config = dict(
    n_layer=13,
    d_model=192,
    n_experts=16,
    experts_per_token=1,
    d_expert=352,
    d_shared_expert=0,
    activation='swiglu',
    moe_layers=[0, 1, 2, 3, 4, 5, 6, 7, 8, 9, 10, 11, 12],
    router_score='softmax',
    normalize_top_k=False,
    routed_scale=1.0,
    balance_loss=0.00565,
    balance_bias=False,
    router_z_loss=0.001,
    init_std_router=0.0368,
    lr_router=0.000645,
    vocab_size=22174,
    norm='layernorm',
    norm_eps=1e-06,
    tie_embeddings=False,
    optimizer='soap_variant',
    lr=0.00414,
    beta1=0.95,
    beta2=0.95,
    grad_clip=1.0,
    batch_tokens=65536,
    seq_len=256,
    train_tokens=382400000,
    steps=5835,
    dataset='wikipedia_en',
)
Below are experts of layer 2 (counted from 0) of a mixture-of-experts language model. Rows are named router (the router's row for the expert), gate (a neuron's input weights, with its number), up (a neuron's input weights, with its number), down (a neuron's output weights, with its number) and show model dimensions 0-191. Each number is 128 + 24 x the weight over its row's rms, rounded and kept within 0 to 255. Numbers have three digits each.
Before each expert's rows: "comes before" lists some tokens at least twice as common just after its tokens as in all text; "mostly gets" lists some tokens that are sent to it at least half of the time. This comes from a sample of Wikipedia text that the model never trained on. Tokens count by the router's weight.

# expert 14
comes before: "201", "200", "1", "202", "199", "2"
mostly gets: " ", " through", " again", " create", " Moore", " religious"
router:128154152105161103144108136139102123135146143166106128118136134092143126112112154142112134168122100129155140163158095152124123154086102135097135128152155099116127157091114086104154110134143114152148115106141120155125083119098158150113132177108108119126125160133131091102168141100103158143118129082137128173132102097087112110155117100113113112170156109134109133098084088119151120154104125122095108102118162163100115147128095163123128115148072133094149153119082159162134104133143146157111079162120105119085149172133134157111148116155082122158135163159153119153153134102093144148
gate1:097165158111174125138071160122109125079142122130119078099155086074126152142091145124093169125124138108162130130136124132106142110079139117143139140098083112151087136110134103139142141134104131096126121103127104157130128179134136122183120124096121144118097142137149137135082172138095143154120112118083143151126109189066117099143105130152106147113090146133135146099154104106138118137077148131076141122104140091071137135117095117110123097094154132087116138095141126102091106112117112119115134130105140103117121097112125120137138147097109131131129142149088138137115153107150138099
up1:122133109132100137110126167127102114147108139126124129134155182162176115117163112164167117141157151133144121160121105161185171150119119127102128116103125111119183131167099102120143140129132172125096103149107114105141112175147116151116095140137186131138124143112177154100131133102135127143144095145142115122106091092112103135153085079133128130151124124134172113122153154090133138130188118097176121124149132114138116143139138154080116083151087162107119138147117093135190143136178110123130106144142127127122082111105125150122129139078138128125096157114143148134121159145102145099
down1:149151089115156111131146111077166155143099122151119144173176108143135127167162117098161124111139134124123120151141116073170171141136146147132111132118133145112124137082133126157138126139125115142160152143132098095109125093139103091124114131158114090123135122167120148166136114105094129157157125153175136117127103141142142132084168130155142119115146138124110167118118151111122093104119125104153104083134119123153113098137190120122081135145107111105110170118114099111135106173133139120086135104121109148150140185143161132030110104126151138139110145110127141114161131147120090108
gate2:135135143120180099146140127104107141093101120098104114092163115154130115102104155125105087129137107099131131117133125136100095117141086156126118139145150139162174114133113122156152109098119084174142120117125144085134104116093141126145135171158099136114096123156124118130209149134133136134116107114154139112110126126140124126134158123134137107145092159138112151174087150127120139143166174125150159107142149162137138102156125152140111152155108135186170135126123144110147110136173117140095085113145073137123174159166187132150177115134114129158081156123147124140171129132161133145
up2:109132121124153075129133126116085131120093104088140097095138113177129115056142155128092126145154075121094158092096137139134103146157076140126114116138151177170169138149122131142125119107117095157135167126150119092138111151126109136141120173155135157134115143115113106101180136122149125102107098130143155136133120133120120144110168144157107108142104161126118157176097137130107115139158132119159148134140146139129121098133154135150110127168079097200135132112103124110140131108120129122081071108115094144122167157160120140164165106129112139151079112126147155131142114138142130127
down2:107171131139084117105137132141134136113121126136144190161102150077109152124157118104110152139140146161123130118156122133141141112127154083161111077120138100148065140160119092150108122138130125121148158126106117119131140133139130089097149170114099142149164153075126154139078139090163142125110110198123117153129140154135112104127134152124108122144169161152117165128153134118150090132118135135137163141139130072094101124116142121119114134100131143137078146107107144122110175124101127132130149172141113096143125088099076126137087137138108136081105093146110120150121167152084132103

# expert 1
comes before: " of", ",", " in", ".", " and", ".\n\n"
mostly gets: " film", " War", " election", " game", " season", " service"
router:154162121107155104148099153135086119101138123158111126152147167100133110095099158119128141157122108105168154144167093159107116148103101124108130151139189108093083141102135114109140091153112115132168114132134121145158087123096138145076128139094098163138122171153144098097130108102089136128120131082135114163132097108104112136151122120120127116191156099138120135110114083117158105192121089126091122098109149161099101108106103145127096125150124136100140166116098138144119083130153140158150128137133126152089139153119127139102133102162112116135139160168153097167129130129120146129
gate1:115164119105102118116123155153080112167142159090102142103094120113121154112143157124145106113136119103132104116145068134107146116115133119122143150102105102104096104109090147140093133113126130111126086110115169136171112128149114132109161116110128127128129121151109157131077134116118100122168139106129146176132107132131105082122095152165135142168128105162110106101143108085128144151153099133144140100107125108172100101068128099159096140145119136134166117082191084162161114136082121131127147143116152111101107103125131102124092116150133120102111159113133128065168157098114150135
up1:127122117129124108193104095126140154139105093126100135095106139135129113113120108124140139133156150083158116131116167091144109124137096155135125087130142137094138154131121107098182128121123120155147147114137110139116133162153126097157071113144119105131130168103141120143157113178164136108074118138105137115091161121110149184176132141135111130126192110102138144134117145135123150126121135158114130115126148144138139161132135174083146147127155184134102120086121122113142102144093113119160114120180138218123170140117129103135131109122097139168125081114087138139109118143150140138
down1:150141102103113106128147146156070124173109158150106115102117149145129125144085103166141129113123120102122129117128097115105167130149116117117135129147115126140141175085095123140112127090137148143171092128115110168114159153124133147129123090109174109074096149156117074144119118134114125108125121158143139113131097085125115104110163170128138106131174167129110140119139122128138199171188106102139159138137149131127104134152131125150153127138135170154138113125104159112113119121122103149133083122098103165150161101112119102110095113131103104097117148170122110106171149113105191116
gate2:128096119141133112178104169127108119120123105092099167120076160106140143112137123121138143090120128140163121119141094124134089149130110114101120107128139096154096117145117151136126115170124157157109135146121150099142120133105176134084128115137110097142113141110148122153094111066123103129141150114153150152134108166088139122132088101145142125169139142126154145123080118138143135187122127068136103115132112118113161154141151097105077118135124114083097156140121119144117117083097106149110143090089139128133120164078133179117169171095134145086139090126125087141177128134116141121
up2:090129149149121161097141084116166119123147127117153141116133143134123120143089150159163074178135128106140090124086119120144148105096146130154178132162107142056150142089133116134166122126105122092134147138125113117150167118132089108142132121130156116144117095173100133156132127099125106158118151167114126131130135097141130101152144152091116100165123096129120130112171118123148158063119124157120150106174125121101158108122141106137149101079116129123178157128099189110116123130133135122130125152148153167147153140128087105130134113165148098132141148131137117181104158135140085155
down2:130107130103119144127086165154132176109150173147110124128155144145140131161112131143120121166143114167128137176102120097123153108108154127171119119132107096121136158140109108115107134128138117138154131157109130175184119152123078125124152120147155103130125127131103153110102106136107158137112139138132175141093128139121157118135163119148151123136116124181137105118105089152116081114137099130136116125155128126066143154162106128159124082105113101074114140144077141086110180124100167094157124097148088152089129140114089132163103092144106121171113128166148100138118103111103154098

# expert 3
comes before: " ", "-", " The", "==", " He", " In"
mostly gets: " when", "'\n", " before", " eventually", " Harry", " if"
router:136129148087161102166106151154099127121141146170112128141128141090139128102116149142122128172136101115169141155186104167117134139102101118107128133153157096120115157090115099096137104131122110125147113110138109164133064114103156160107140146100100122128117170155132101099168140122109137162097135092136122170134111103089107123167100081112114146168146131128121127095089086115146116153113105118092110112128160154113130120124084160117111112142077142106158157096095149167147103157147137170123102142118103120096145160155147140099145115143092117146124151142153112159138135104095161139
gate1:085149125077146121136143084155170117112121125143132142153144088168116129132154124151108148136147116141139139115172090159108137163179137118132125146141156159125075130131125158125095122126150119142154131098111147112108105139175129157117155130142100128131099167127145127146110168137088151158133134112127117128168154121140074095127096108155126153149098158164135101128109188162100114175184158133159132140157110108108145126110097152139112114152140110109101175147080120137133179095132169112099161128120122132124144136147107090139102084097158141102144126137125123125127162122148134079
up1:170127129117120097109154160126134090118098097186133133164146102098124114094149105162118122157129106141123137076139109127164106148129105087116099165121119166141098165145105154134141113160150151151156131126137127111101113150178093137125126118117144155109140108121161133122146152119110113143138167128097121141134155117146109126160111176144103129167125051099129107147154143124116106156142101104097151172132110124138107126102172153085125087119127124144098107137155090131144085121167159115120139121141081164130116114153127089156089116092161100134111164146098102139122158135113130085
down1:107150114141148117096139116072175140115099073100112149130148160128170133117065152125152120132145122100142110114121109100150111164101130149127115099139097142118102116100140113156135087129111099118175146133143102093112139088115127111139151144125174104119115140040121128140118130133139118138099100113135130135128163131151121141150155116162117124127136131138097128130138104066161169137140137133121144094159124098102081129155136119145102112144128132137112097141095103120148139121122112092123137103202106069182120186136165125110097099136104110116144111140120164145118136140137137095
gate2:148085140113152150114149137088141109136142113132135166186108106119143109128160121161151122091122121113110101149142082128131091100100159133121122129091116110086144130098134128100148112104083120132132151174131083144106120089140096130123107093105114120098072150132118125098158126154103117164066126125136158138121135103120147133115087125068137132164115139168122134115110134124127136163116121148126155111134143107081124101115112123085151143115127106104164134104152149115121110147188070141138106140100099088092123115105173142117141134111109121119110089097180144144088113139129135168
up2:140091132092108168130146166100114092123128114141115111162139086131168139157151127131138125088117160124115109126109111135148097115119164161128143143128097096095169136096123161115136137121098114131102151171139095163143129120154147110082119106102121101120129142098121108098142133116108095161061108162090154122118157131117100107141104124073079133173111124188123161141120149134155147172123129130127111161144140113094122111088122128126135147102140133106138111124128161132127102126141088125123126131144125115142114139096168148131140128101118132147115093094204162123054123154135167138
down2:136118134117084140124151160139085152136166077137124089126197116157137132133118134099126137167156141161087172096085130106106128145147150129180139169147133165133132109179091163143121105153140112119101131125132138136133108150140129092118093113148141112100129170108149122144140140107157163081139122096130112106104111125145130118139131137130089083139123067126124132154119113158103135105116134145110055147141127108145126123144141148130101121152114135118084080127084099122154115085072165142113142134174120148108128110109100102142124097122142158113110161133101111122135147139148125090

# expert 12
comes before: " the", " a", " an", " his", " not", " also"
mostly gets: " of", " was", " is", " were", " be", " are"
router:144160165104157104174098098155117130145146145155094151146122170117156128101082131155141105133125097118134127161156106138129127158104097119090135133151184099103126148109099085115153115111119085139148082120134111137115094113096146151121149167117111112129135173147135140097163130130131123148097135104138112148136111101104129128187105096104119147154156132138151140097085083125157124143114081126082120094109148185125134135109104149122128081131093150098159163109092134164142114159151133157153111155097139165094128160153113131125150106125108122159128131113144110148129133081093136137
gate1:124167148146149122158084145119164131122143137103138120121072137090148103134143072135123115079128137123124173141103130114139167147131135099106160123163165101099143146169122100080154127129116121134127139104128123095145122107148122130173115156128114087132183157186110145093113113102145122133098159105120107131134133137122140139152090153122124152151139126101079141111103141126092111118115065147134106163120110128137085094102147157139162123130160127113115094087134158116091113159121102179147081135121126099132111181120141120118119122126130114124091071083119125152120144110107124156
up1:134137181154185133119083115138143121104176144107121094128113161095127141134117096158143135069128135112156122094123168109133132171132160115108114118158173109108148147142145111102129125113139149141122152161137165103106128102168117135183150127111118109124167116172106150067097122092174152145108122148138112157128157157110160095136112161119100154132180153116125174112102132133127137124126082160127125165098135125098132138115140142074163154121133114076115106130114133113073144165125114174135107118128133136116131138109172125150118119115126123123122086106100132150121151141126123160
down1:158132088131139128120127108122100118113142156142136148159169131141089156088146127109119103108137094142137149082107139122117104118159121125115092127135140129143142106121162141141140145103127100101144120102110152100137110149160114063128116114111121059102119147096150129103170129127139173089132124144145151144179133128161133085110171090132128085097075127162149143137156116121167165138123142089151136104105137067166105115157131154134121108125089087144137125161113135092126131092133126150124140072158120130130094163108105114103125101115126100124113164157103121145130156129167086097
gate2:121167101145137099135144167127109141158155105099118098107109150161111063130073091116132127103077156159122095154134129143173133116178105128141080088160125126146164099122104132123111126134149105127101090058118110133149100122128146118107088127153133129140141140181154152072131127113111108129124089126121097117157101152163113137118088134114120108136120089102151127136113096174103162126121127110107110127138107125140107149131101150146156133133117116124133153127108089106146117168141096130106176148166144122135118137099161106109151141169116135111162114143138150148100084089100138149
up2:159119095105160117134105117096092140143164078111138103119117155152102121126133126132111164117129167184141096169105108110152137101131060120133070129150112138140150145109142117163122138134128114111114118122130125144092149110148152116144068135150132111107124144131155152120125161117164096105096113155126057141105129108176123155119116135145141097154146090104151142132160140148081147093107124143106103113100111090124124156100096118117183091159120135128133170140121121080131107154133111151127121130179110110120083146116135147102148135140136147171133157146104173127124085132111113140
down2:139135130129112101127145112112102108090129086123150109138121148146096107147116112141137109124134138118125099183120160124102188125100139126141132104102105139159131150105153121101173187148110151130107132162102117119114113086144138126167109146173118150170107148119132126118132116074129082097117142131131109171101119102154151150116106163160123145081175138133092138121119111110111108149132107110130131106090137158150129123106153111094141134147150169122136127161124114093115131141130124147140138094133176099167075152162137119127131145115145196166104144116054141124114162172156131147

# expert 5
comes before: "|", " of", " as", "The", " in", " for"
mostly gets: " \"", "%", "\"", " University", " —;", " School"
router:123166132116158127138094125133155142139110149165096151127128132087123132104096148181135114146147099099147141133164100162105114148101096125098142117144150112113136118100133089082136110149142111104149098109138128135142079099109169154087116167105095127118139162155125123104151152099117160145087111100135149130112116093117115097175080080097110129159152122119136161102124097126159118160123105128088118110112170146110129135122099142120122129143098139107156163119072146143129128143145158168159097176151132122084105152115135137109127122188095115158132149162161130146151122109126174142
gate1:072116084128103115139080096152112112147077119120095148204120138129102121109092128142132123114103155137140140118113136117154143122104121087106102125143118133103100133118104115122135096134129165140091158160090102186122111073109154147109141142112130100128120137126144127179130154155140135139134097127154120154151136142153123133148124104124127100146129077150134113101127127164160127113122103124160094136151125184108139183113076125099145117118080127124060061113127150108147127095132098136141115123155116128122107140099156157153139132130134137135143136117113086135111107132130192118
up1:128119116082101098132109188162099113112114072119118109169098124076106118137084121119086156133119111117156118159124127174131109129100089111124128079124149161126094126113074115130099152134098170124127179162109138131127149094142118137161129133122161122187139116150104157133101130124140102139140128124182115164149116121155086125139131103088162157095095133145110144113131108114171133127159109146099143136138165130101132146092110139086108149143121090123115108138098120151145126102125126102101123123129168139158116128113112102165167170138107120101126108074144110108140138120134160152
down1:104150125124130092149115146128139110114143129165141134104131096116090144096117117134145072124140135122088098108098172136163147135167151101139143132108138124149158103187139129153120135151157134104135099129146152136116095096173170107142166114144166168109180138128123157126151135105137137131134126143184122086151132095179163136138134101138130110112097099121177133133124145149112145088128191112123147148146124158107156095122108143118144134090141120143086179100144129106086105142142096135124103129138161122162143145145158112126112107184098156116121120146154126140133074109080122127
gate2:164116116106125127114133101118143139146104162082156141125090130109119101169119177126149119114123097122182123153131177121125112161107132142153183111149130160133121124113154175105157139121141109105134141112147189103157118135113122135126140092105131185113157081171126117106122134122137094157147137106109150126100116139152197125115112116105152125153172141135185132105145163135121139134126157103133142111107105129127172146142128158134114166118085149117158130152116174129107104110119154113167112138152128108114120119095205123132107163154098131138122129165122110124146168128127174147
up2:127116147094105112152142136123122167112119182103148125130074125133103130173138186134110147105110123142155111102136097109154139144117123115131132119141125158171135125091132124130148104114116120043094133143156114124086142123115151160120122093145091099095126148145074135155114117119106132135123106147111154127106159183135148112127137148150143126181169107119148131111130108138137120169121119126135146105127087133089132148171069146109112134121162149123138164135102141111136110103152161116148110195105136109135168135113157137123092154146155088105121132141137132066121159092160119101
down2:140134090123145125167123109138110120089114114116163145126135105130116164138130116117089115132142127138116129118139149124124101159161200108130128115116109097152100108106116087100120157129148180150122129143122108104140119124139139147149115138090129100125090164147155138128083193130143149119138136096119054103116109109103115119129156118135092091148100107134130137166109109074123122136167139116112079141139104107148127102128165148123126131139106120116135072110153054111116141115098157147122105081161147115140113136145084120129181124133161157156131077096102128156123148153140148093

# expert 2
comes before: " |", "–", ".", ",", ")\n", ")"
mostly gets: "0", "5", "7", "9", "6", "th"
router:129131147097167088153121135131105139110125145145108138134143153092170116113124136158099134158133089121167144140168106155122118119096104105105144134156172101113110154103122071104151111148125105134134103108128100169133090111104128148086130160119084117130124155146131111111156119125117153147090104098122121149150089092111105127154082110125111146138124109148123150105109110113159102168131113137104094123148155150096121140110112171135111097149111118107149163098112150169141089163152131166138091167118149116062118165156164158096143126156092097143154135169135090160151112123098129112
gate1:136090131054126112145097154140160138130121124085145125180155106102086152125113147156132161103178145143155162143115134151120139130129147099155127170164142109099128146121098128146134091160102167090104131153109118150127136125117151123142116175158138121149130152111166111130091140094128136142121116093159145116091129149109133156122104132127143140134105107122143148122117113156066142169146064163139133154124124098127071144145117099111091144151126133139154132178148082145148119138152152134129144127128155159095118128118106139169099116175089099112125132109099126105081134131107123168
up1:125103151083098131130108157166146129144095133103168086156132106105153128115128138141104170157165132164147125122148098140131104119136159134144144137167176114106126116090149128174135074121133163096120126126133141144145154124111139151146125189140125129182150112116172161144095119110131130146121090117156137108112138147145151139128125095152124129128129143155180133131157079099098102153148095156133151156112131120129085140149107113098090148114157093152166133185138104154124126142142138150132132118132154091079098103121137176116163126144091107113116125148149106118069130124128132177
down1:136123132169132121119127113107137121143133117159116075135100117154165115101204108166150153126135162145126124102123142078138100115116135116172140159108119157122120113124129142125170092151116142117099112119087112108124117142118125143109123093104191123104104115156084189161107117177180142111136137176125077135125150103155146149132166120157124144081107122178133121134121125096148127151140122125127138133107117144131132136094126155092123108134174111130123125129106099169113106136130106148166114122134153095136089124160124175077138118141122098120146124136116073101129123109125088084
gate2:187123108131156114163158152086106096117144114100146151162126127124164133109094108141119130106098134161135124148125122155130131121104096133163123127150120118098162157148165117126127083175153141113128125120142118132134142134146143111032113218101120108151157155130129095147148112128130139135110104095111138105108150121164103174108090133088147127116131108148131122123108138088184121115134100125122110106077172135148142087135111144132123112179137094135148160138132101098153146108140136119094136129104107109128155167149138077123100147135132118136106129122107119143181132141109138105
up2:156105091100108135147129118103116094125152096101173125139136101161149145078166123143116106120093153155144124147113120134138138113146129153129157171148109124094116136130133148137115057135176156094115095126129122127156146129145163138083149196150150095098116119131154128156127136138121099132119113104090127118130134102161158132107065156085135143099100117129154139122096100131147139089140124126140116131094135142169168120128103108149105141171118125143141140149132080093136127114115129130091141121131148135164150143169116058132089154108190132119149144107093170121137098122139117129
down2:104146156125100113085119130116103121138125122150110124101157145113119171126127140140134127135130139131140123104142167132151133136176154121143085102137082157154112097141142166182122114122147119133107093123127149132097126092145128110146156118170120134071129113116154129127153132120109142137183116173118123158137104114126188140087102166168146139132139126132124092135146101170066118105146140090162131188134090141122132151126154069135121145088120136167132134119134176109128105116095128122159106124151170200141140096169153121133113134118142137100117107114115125110122102157115144179

# expert 11
comes before: " ", " and", " which", " but", " he", "000"
mostly gets: ",", ";", "),", " –", "\",", ");"
router:135118139085169098150080139150082143124130155165108145162139154095141127106120150141110134153127106115148137139186108169137121141107091133105149135155151099124110158108126088082139115146145104115142114128129107162155080098089163161115154152090110124126125167126144096120165127131124128155115112119127113162139095140087129109186097113094127121145172122120109131120075091128170117177106113116094108101098163159111135126123103152125125109149104152111165148113076171158125120147151150152144110134130102143085134171141137153123138106138090106142134135127155093136131117106107163128
gate1:166140095118133122121142144129116168100095154110141145168072133115120131106105103159120127159112110100145166137124112158103129139118093138112118196100119105114122138151136126101140127150141124150150171114114119163127136101183124089157117130126112138120128126138102073148119122155098104139158115120158126111157144142155128124164125140126141185145101160099132147117166131133140147142151131130121136166137112139113119120087112121139114089153130094124158126123140099118120122169104091116087129095149080121135061088139167137164117123163169145091106133144132173079134103104099185094
up1:122110136141132163170108129120139140135133072125144139144134115104116133155122148074132087105160139102116127117125186121107109118135178095158122096144136179111152105131125142131103153101073102076116119104100124109155068138108123128105147137111128119144120144126146163128130158151160128128085152126145100106130140110110156133143181111146141143106156117179156132102151126111126132137096145143145161147141110107149106142172107161122126151147159102122132114144146140149113146103171142143158080141130186128104159192128105088095142118138079147165147124145136134146171121146127089129
down1:144147121147112155117164106138090130126130145106120099177091147139119123119090092123063127088112140111123161165163107164113117145138107141136135140119152090128109113135135142104169092189117146134110127110127142146109132101153102100104070118117093149179099141159117098118121140102106155145111143144148160132110145164151158154171100113181150130123120096076121136138138151118121168123128123128134142131108140162105106118109122109132152114190125114136164141103118124117139139127109083108126125110143115170081103098111148162128116118096134101079133124165133153128140098119137195120
gate2:141120159080134133120141112107149131115118138121132146084136097156178130117098159147108169146100102118120128152129096142120161132121153110089107141149128140127147151151123137087147100106151073157115082107133119183183137171127117128151124137075118182091113185080120114139112124136114119095138156118124168079132129076117120144119176131115149088158130121144143164144138144107107133117148157128110145104132117153129146136181144145108116126122084120144141117127162143115100113147139186114095145148123136120117096157121182137146120118160158108116174080137124117118138111150127129143
up2:091113146113137143137160125142160134092132147133120097118173119096140126124065173102078122116129112090147094125125125115086150087134116156126144109114124105138105111113118154144137170098089148099098110166085102126103134115102103151136123145119123128150074179123155107139126118149151165127140144151092139127126139122156125127106100087182142142104120185093178138136102158133152159156130133122124141117164107148115121118141160110136136119151154081139173152129089143131095131131138166118142127149161094123136129164137147096163117133075125160143171095125133108101127140135177113114
down2:077109149144096155141111130135095141147104091135118104166146148122099114160131130121154135135106132119117119095159155124172096144175111138149167119109148139071113118087119142120128103145113133102162168164118141126106139113126143135160149093121138142090137132118119107125118170132143064121108135126146125067135085160127152117150104127104136146095164127144109139111110119104154169146125113111133091123119153168097147137106111099127135152125110169125138113116127128146135131069132092120201080101143101137151102132143150103124117082100077120091108116114144094115095103091133160138